config.toml
n_layer = 12
d_model = 160
n_experts = 48
experts_per_token = 4
d_expert = 64
d_shared_expert = 0
activation = "gelu"
moe_layers = [0, 1, 2, 3, 4, 5, 6, 7, 8, 9, 10, 11]
n_empty_slots = 12
router_score = "sigmoid"
normalize_top_k = true
routed_scale = 2.5
balance_loss = 0.00329
balance_bias = false
init_std_router = 0.0187
lr_router = 0.00085
vocab_size = 14835
norm = "rmsnorm"
norm_eps = 1e-05
tie_embeddings = "early"
optimizer = "muon_variant"
lr = 0.0112
beta1 = 0.93
grad_clip = 2.0
batch_tokens = [65536, 131072]
seq_len = 768
train_tokens = 426300000
steps = 4512
dataset = "wikipedia_en"
Below are experts of layer 7 (counted from 0) of a mixture-of-experts language model. Rows are named up (a neuron's input weights, with its number), down (a neuron's output weights, with its number) and show model dimensions 0-159. Each number is 128 + 32 x the weight over its row's rms, rounded and kept within 0 to 255. Numbers have three digits each.
Before each expert's rows: "comes before" lists some tokens at least twice as common just after its tokens as in all text; "gets" lists some tokens that make up at least twice as much of what it gets as of all text. This comes from a sample of Wikipedia text that the model never trained on. Tokens count by the router's weight.

# expert 46
comes before: ",", " (", ";", "'s", "\n ", " ="
gets: "a", "i", "o", "ia", "us", "u"
up5:135125127140082151115076132112130155150079146155127144126141128118138138109100148105117119149127157167152083121106160187160134152093062115160158159090137120129144138066104041120081152115116144137120154114147096146119151184129116128094104122148151106162162137154108110152086113138089142135094096129157134064106141107165092185123169088115111149147150126089111130156152085164067141165130126124125073210063171095101135126135034217162204132113142161123087056115204047149146128125130116
down5:129163142079155093130134171121037167075074094138189136121157070108146057080095175142135128143164093120149123112125119097077081145091176134163156091131101108147130113135114147080077163192153133107111131131102111161098070164105122142136167153110159190134093146119105099167109160092124092078065142107097135115124109187148147115070170089134140116129159126109091179090154069119161106092118126103098122134138203161171147121128149153123139146122105143182154176074136086114172098163093087

# expert 35
comes before: "\n", " ", " 0", " 1", " 2", " 3"
gets: " |", ":", ";", "N", "):", "',"
up1:192132140140130134149156098084133136100150084107117189133179097119195164156109114208105133069138083099090139092161184108101114107145120155080100082146169115092123148111122143138072198143106054165132140030139146115137116149096105152109131151129175058094140164120151052109138144140108184124130082140116130072152094127136116143120141152121151132101183146149151193129082142120165118156189110125127161152107115108105097127159099128135096143099163111147118139165190184131165055083123118
down1:054107137110082137149097140074087135075123150092108141132152059131074085144081138193221119157144135138137155139138169148147124129182098093106113106094136138102142126101079103134150178088092157110167108153090127133144143074090113100143124092131089138121104185097159130104178173107152128133087055119124082148108126172109202128164127169118100092116132135140101179145153150172158070100149105125148115161143180092086180112129131129157158147075154144196176174140134163171104109168105168

# expert 17
comes before: "\n", " The", " He", " In", " It", " She"
gets: ".", ",", ")", "\n", ").", "\""
up1:138159150111112117148102121121124159106074091081105144110102128121139113113124098156150105126175116152107121061152092082136081121175123147096182132089095110094152170127138157162142142136152132169139090071127076185145181084129078152161091075129118115063078123134145078091161123066153227128090100165092112189145103132200121161119097196083138122152122114109134079083101120104121099101168166142119131095110145171148172137152100126138101168084091095141116086094155121137120043147169095
down1:125135129100151118122133143108072079151110129151127107082148145072100100164107193088094096109100115092142128161178159087141135117113203116130117125171087108093119092118106114125108097130143117046139112134119200091097088115151114085088139079113160110219115151100126096165119142135198148140187161138177172129066103112111150137194123151185146143080122126143120191163178154123125154141072144060100093145105146066133096124096098133115170086117084197108148141102090136106129159114163117

# expert 19
comes before: " |", "–", ".", ")", ",", ";"
gets: " 1", " 2", " 3", "1", "0", " 0"
up5:100088138069089109148157162091194143179131098085135126155112077138157124105112122088047165125154115112149101133099129134146116135129144097157182143116132109159138161099109147126120196090146174109118111072084170182068099092128192121165109096098139174141102095114122105147114158133124128194128097182081106116140141152143108161134114165140114118151104073116128082078172132131127125070101148148101184164196152142110149057117170117157132098150132190098124102091030172133105141105081162
down5:125093111066205127089072197103106133132156108126093126112112094166151109072104163140072123115111089134104119111091090094174149167083156149116120109098155089150165131080117070088191123132126134109114093165081117177160123128138159103141132129117132118125126135143153057100104152119167132127141173122072099151136140132124083117113041118092167137085162133149142136159138169073136141103125164090134148055146109119025086133102092098123184118073132155134076112172124121077164160102172156

# expert 24
comes before: " |", ";", "0", "N", "3", "1"
gets: " ", " 0", " —", " +", " −", " Total"
up0:137125163096129098089122132105147182119150158089067112133104128118166169054089129102074158175121114136134122134107135100152156151096112162114088107141121145120093089082128055189157096108109117095115167163178109163105109150113179104133079023079147174115115139098105048144088066140100141102137115111129144129094158146158130211171100126164200117089096133153157203129102193128132092106142126163095124118172147145152149125161108179124097117097162144116159150088134145152176104145134102
down0:155172076157150107178143132117130174129159132097170055113056103126102105157128157152152153142172157126130105073132102149113122124123115116108152165086192074120083120141163097128150071117044146167139158132124077153130105106122140104159086186055166168110121102073155121141117145091117129126110113119128137149121109141091108104145160102129124109100115136157173136159122112065141157123131127111176162129078103175143114131172104153149123153215147052128008087132137135098074112116151072

# expert 47
comes before: " the", " a", " his", " an", " this", " its"
gets: " of", " in", " to", " for", " on", " by"
up0:130177177118071123099169064119135141120147159083057162128089121101148142128162062082124127143118185120083126166139133047115124208123166127165087107163127093098171160102167111130159084097166121091153131126104105102119142137110101076142112108168164094129159197156128140111139073078134166108158119116117082150127167130099116099126108163139055179133153151153128104103126159134121135153094118136097096114102182174144189096172153097147141128114100212165104098164140059132140114111106072
down0:130105187089140136087086150102079103152118111111102093096089150072141076128147115101104134097121100134142112035138180170134102093189131122082178090159110145096123134101117095103139089115116170091129131124145083110147176084209082192104151147129130116171125180114146106138114125175125100122121123111164141150101146066139097151069141155137155118153159126145188109086139165179123103128165103094131093080175108139160189112136171173050090136091149126206118139143151157107129166169076134

# expert 0
comes before: " ", "\n", " 1", " 0", " 2", " 3"
gets: " |", ":", "|", ";", "-", " –"
up1:116064147146076103137174143178174137143120112112135191194116122092144177139112145093124088053126110118073109152143180107144092112064134156087158136130139139091103113130146104126144135153179106119111074066125116154073095121086131129189124117116084154191093179119158128192152066152125121081125183102163119108119080109108148133106095209199120105104098145133121086117104161109085158053137154140099176147113171102163133147134106141141118117143164144116116158179149143156122063178122128
down1:123107157072139113135113139135140122154101159119074208134071106133151108154143099099117062140131118088062154116144164147167056135086161113111132147134092147132118187086111079177100103134156123154114144090119140130113147070109131136179192123086083183189124109114142079126084131150138072056149161114122106148116114107160110111091079174116139101097133095149104059175100176103135151092108158124115029131063133139111154174136102109108132169120169116135132198166143157148133108123129181

# expert 37
comes before: " |", "–", ".", ",", "th", ")"
gets: " 2", " 1", " 3", " 4", " 5", " 6"
up5:127120082119117047124146116121145107154181081130171133101092118108132134124122169078124101115147093114168172134131071118109173098110125108100142112142154077090070174107207108109114186142111100096128141115155113063117171150111155127122215142156106075107108083145090110133158137148127115186166162147156112167112174120108096117155221129155093102102096154113118118085136133067110081073154128152168076096152123135112102100102183137099159173158079162094094089076147144135159192159124140
down5:106105104154129153159146143153108174096108125118162121137138086148118149113171144145144159164080180072107088131167121119131177092154055136114104145066152149109091092182150119143105155140127145079120103133092195104109158086144153099138140113108112103063079155105136101113174168101128084094110103177150150095138181123117192061138145095164091110157074165143130082135155113091082145086167150147168077141081155206120114110132129147123094150099064091130154058169140166125080174167125176

# expert 26
comes before: " the", " a", " his", " to", " an", " her"
gets: " in", " with", " on", " to", " for", " by"
up1:125076119119112174146131069128112141225070127156135147133140106094145138090098173157130112088236142156088109122141175103126099123103176138132135095128103087079177155127114155120139084118171159147174135080121156174125116134082098172105163147099144182077139106099090142131139110121098082114130162093125159121107162090146118092078150146099147135122101097110139137099146181095132091100164163115136184097132096084163187148149175122126178084174086180153191126167123160138149081142194155
down1:070135095123169072179120194113052145144108103141106112118162153134122114111158087102093194090100165122120144156107092133074078122066100163106072103093136080199147123123106152154153137091146098186126128105143092209142104122136132127182178184103146152156058093149129126142131134178110141137142100136104115094102069095124116177113063184077086167161166145132153112147077104103087167124131101102096111146114158143167126130124130099082147116119099164146126103167148150135179119083176158

# expert 25
comes before: " |", ")", "°", "%", ";", " ("
gets: "1", " ", "2", "3", "0", "%"
up5:152140130155158127091095095162183090059102156162172156105208079078102138120074126157159125165147152149172137121150146166089157160131141087128185118095113149150123141117160123097127111150126075092111110111094165151181126095138072081130133084167097136110109142212185174163117166132109138139133125116088150067099106126185121161129112152121102127102104172147129113143074164156097153162063189145148173123090134168109101123105139151116054173201107101109151158155091143147084102087097130
down5:112134158090080138112151119162099096127072187132141162135157129113111093144155194130132133135076059141143112154125137180154149147117142179163145105150166081067065139159139133085081116164129094171129152075224130181093086119148133138194184167144187104137129132112151114134117107139114130135137112145185085161141128193165127151090188110119163149108057059153147179066152118102179112117094123110110122116138111137117157130084119160090127142148125155084161168077092135100136072132157152

# expert 8
comes before: " the", " a", " his", " he", " this", " her"
gets: " of", " in", " to", " for", " that", " by"
up0:158170070135151167132119111120153149153146092176124067104080132061179170090174154060117085078136076132143080196140112141150115143154177144067112181133104096144101110157107137150136078140102134096168064120094171144104127117170122137149114123192162123157104162138130107114084127115076109127149156112115151094127120089174121149119166124209090092145171159114121135136145181139164190163157112161142107112130128067170094088059152113153085144109161082123128077122128071131151098173136151
down0:099150053084095199135086127080102157088159128161128142096110117079132175126159126132111080156096111103113096143148145103100086121101154126141126143162064071141099068140132075115107138117069116136116102076150146144142089151124168086110149163134157104108119221135138113128082168087157144129137129206137147143145111123056162126096176130147102099167168149138147085178166148126160129102106121158181142150128155066120135111092194119121062154137146083087147155098139141202146127055105120

# expert 41
comes before: "|", "-", " ", " \"", " Total", " 2"
gets: "|", "-", "\n", " |", ":", "==="
up1:103145148100087125141136100161154134188073140136162099106147137084133144060121072121142094146111141163159119160145165159174124200145110179139151136129168089138150094159149120086104118113103174099182152161135098109107102203136118196132176136104106133115187113113100098174130097111125118068136130076174137204166158183157138195151098128117074155083134132127124124146110150125135094143107091208122123118091152164062115128136083167153106154041081105125124145065102149097122143161097119
down1:109132083131090139118150197156165127119148136105113109070138172164164129107120091184111120160170086108078117111063128097178141185217153125122127123099104131139127135201180160128165128190099122133141078096175149154091133106136123076117127117131073112110168118119173153136159148061105103173076115168098113160158085151144135141128170185121183142097140079117183128129113128089079165110121102117118121070182110101100125128132136115139097098084145162098206127099141112096123153137146042

# expert 4
comes before: " to", " a", " in", " the", " by", " on"
gets: " was", " is", " had", " were", " has", " are"
up0:123104147097071090114145127172157134148145131098107079116105157155117123103096148154100085166103148161053135055149174097126161124121140163097143097177174128124116155087126097105135122118163048125122162148142109187131054127028131115126101148131059133111137115145138090108141060103168158107172065133110162119131188127108140084136126112142121187150115069069113123106165071141090162135193152099115148076163165146115109126084112182093125126179126140068134179098154122151133143118128151
down0:107120132140178118124111126117052128135162108081117108074098173109104101123084161172190135160120133159139064142160119155095112072110135104101115155078054116184146172077152160157157142167165146119126175132105135100142165148113079104095069184068156107153171106092174159130085125094118118126115138141060122107156118162140110111124116113129137023173081150117081073110165111157159196205146123142150139145104124107101161146156109143165168083099128087137095098139116127123110109158173131

# expert 45
comes before: " the", " he", " The", " it", " that", " and"
gets: ",", ".", " that", " which", " and", " where"
up1:086134186182193115165136148150191169125156148149125161105124142091134155154069171156168149159132093132174160121133138126203102114153099197161150131133130129168078130160126104171142105059091150154131114180185171197113075171154132149112134102108112116121128115106089134084125072072092068146108136074110076094113140060111158207137144185114130096114094138141150126128125076123150131110086112140132128162149206115135085114081154104148180140137149150129161103133142110122101095090161142
down1:086117130156103106074105203109098174107106150153045129152121042121124139125093127152131116052170096096151142190099154141120127124073089191127145113126163094127143148150149142130143118141123138146096130103124179086159178141124132103121119083144147158131096112120128096065143149071126147098085170119146114133117139065133125140095103129050144186151166109142124182190112127106118156136147108150135084082111174131066136139096122163084103149130201174114092166176150179207131123104124079

# expert 21
comes before: "\n", " ", " 0", " 1", " 2", " 3"
gets: " |", ";", ")", " –", " -", ");"
up1:123103152088091180126111093024117189185140089138141149119108121150158105127080134113119140109076133115089164093097172113074107142169107141148113160159116127129190087125183125124141139123092146119141133168098113148131148132141129115137172090166137139136168170161215156100146109191076197197113135151145200109105154201134168177119102130077137144181175149121165121129118096175111128162168104083171082125097121125118128126141090158113130134139084143182131117167158090130143111086167073
down1:109141074148135092135075189185146138190099114103122196122172098116141160133141147084169127177121129090127139129109179122155138070102157143079141113091147168112109167112152116121154098160110150110148140141105138093123123118094082080138156113083054105134103153136049102156084097095124146101146086108107080148117121097131134103185084190083169152140121135151149136143071109229075119113155134152143155097100122170147096136121102120080122121117203119123163088072139149063197106115152125

# expert 2
comes before: " the", "-", " a", " his", " to", " well"
gets: " In", " in", "In", " as", " after", " on"
up0:126135117140077086156170100172141164137104061134117092110091172109149127135126127129117098123134151174113138103154087108145161112123148112133106143118094154084103131155076155168177133117100110078113172112170166184151163157138135101136103100105107126164166082119103111166082088133057037167141132153131167118124143114137058065206152110101088133064088122080134113142112178133074125096067054192141180149089120146194116098095155114093097081138119117119131115121100182113159143140146098
down0:093101106145151148106105139131153128145145128111101105169087063129162127156146095124131067130125203094068182137140141114092197092148045152133139096079123127094129090152165147103163143074091161134111060132134160143114096074072124087106087208114166181122113133111153090136055095179149117136139177109106062113163152125130175111146140143135097153069046081109158149132111173172094093142072148126131155085146155123147106154108115126156093158133110106114135099110133136109131177084109152

# expert 44
comes before: " |", ".", "–", ";", "th", "°"
gets: " 1", " 0", " 2", " 3", " 4", " 5"
up5:094133146151120171147111169136086146098114109134141100119077150127159132064155161050171157131150134154124134040145162138132149081110008098221179146116122136130082217179146149126088156102098071129129118113161109121142112102154099126130150112191159137114112123165120099119160087194115159103091109161111102094104095158111089160137109142123144120160104119134105137147128157105160097111143068151117158128115134156157149112168154081181137118084137147103128102135151081134176117154094043
down5:077143169137102137101140217134167086125126118137151111087074099143168091088116118210160171119109115173074180133159099147117140081098099145143127118144134159134104136081163180088136147122112127074148118103096197107118094137166073058117036152145158120129124093134133100134123147098086145152108120073077148165143173128107161081124171141169121159163150172082159169147178130145114134116211101087084094148094119131089150138165068095096151096165129108129137162146146162099125130140158120

# expert 15
comes before: "\n", "-", "|", "==", "The", "==="
gets: "\n", ".", "==", " =", " ==", "==="
up1:116153218204118109166099128113151115137131127143118175128182125135123135079129133135156114112108081147140172201109109131142140173099088099119147116123128149088144145133120142147080119068074153152140139166211114143121153181140150140115140150182133114123119124137122135088087174082108109124091133064109111130138089131187145142054127102173126140088063164140112065149154110122157132144138149134125205095104099171084144132172113153149182126066064156104102158063125158167113154194147074
down1:099028090125141125148143079160148158181152129130117141130138098131152079130077132152134079147084157088112128087144135108137123124133183162132078170109160173145104102136142123136114096123098119138132219147094125112133105103102157127095090096111156096108137119104128198131107156086169142133082093124133143192072129095143166129138090088153079152116114170027153127130111201092090119125092106139095085149098135125071111150195133166111081113164163107175120068156123117087206113120125090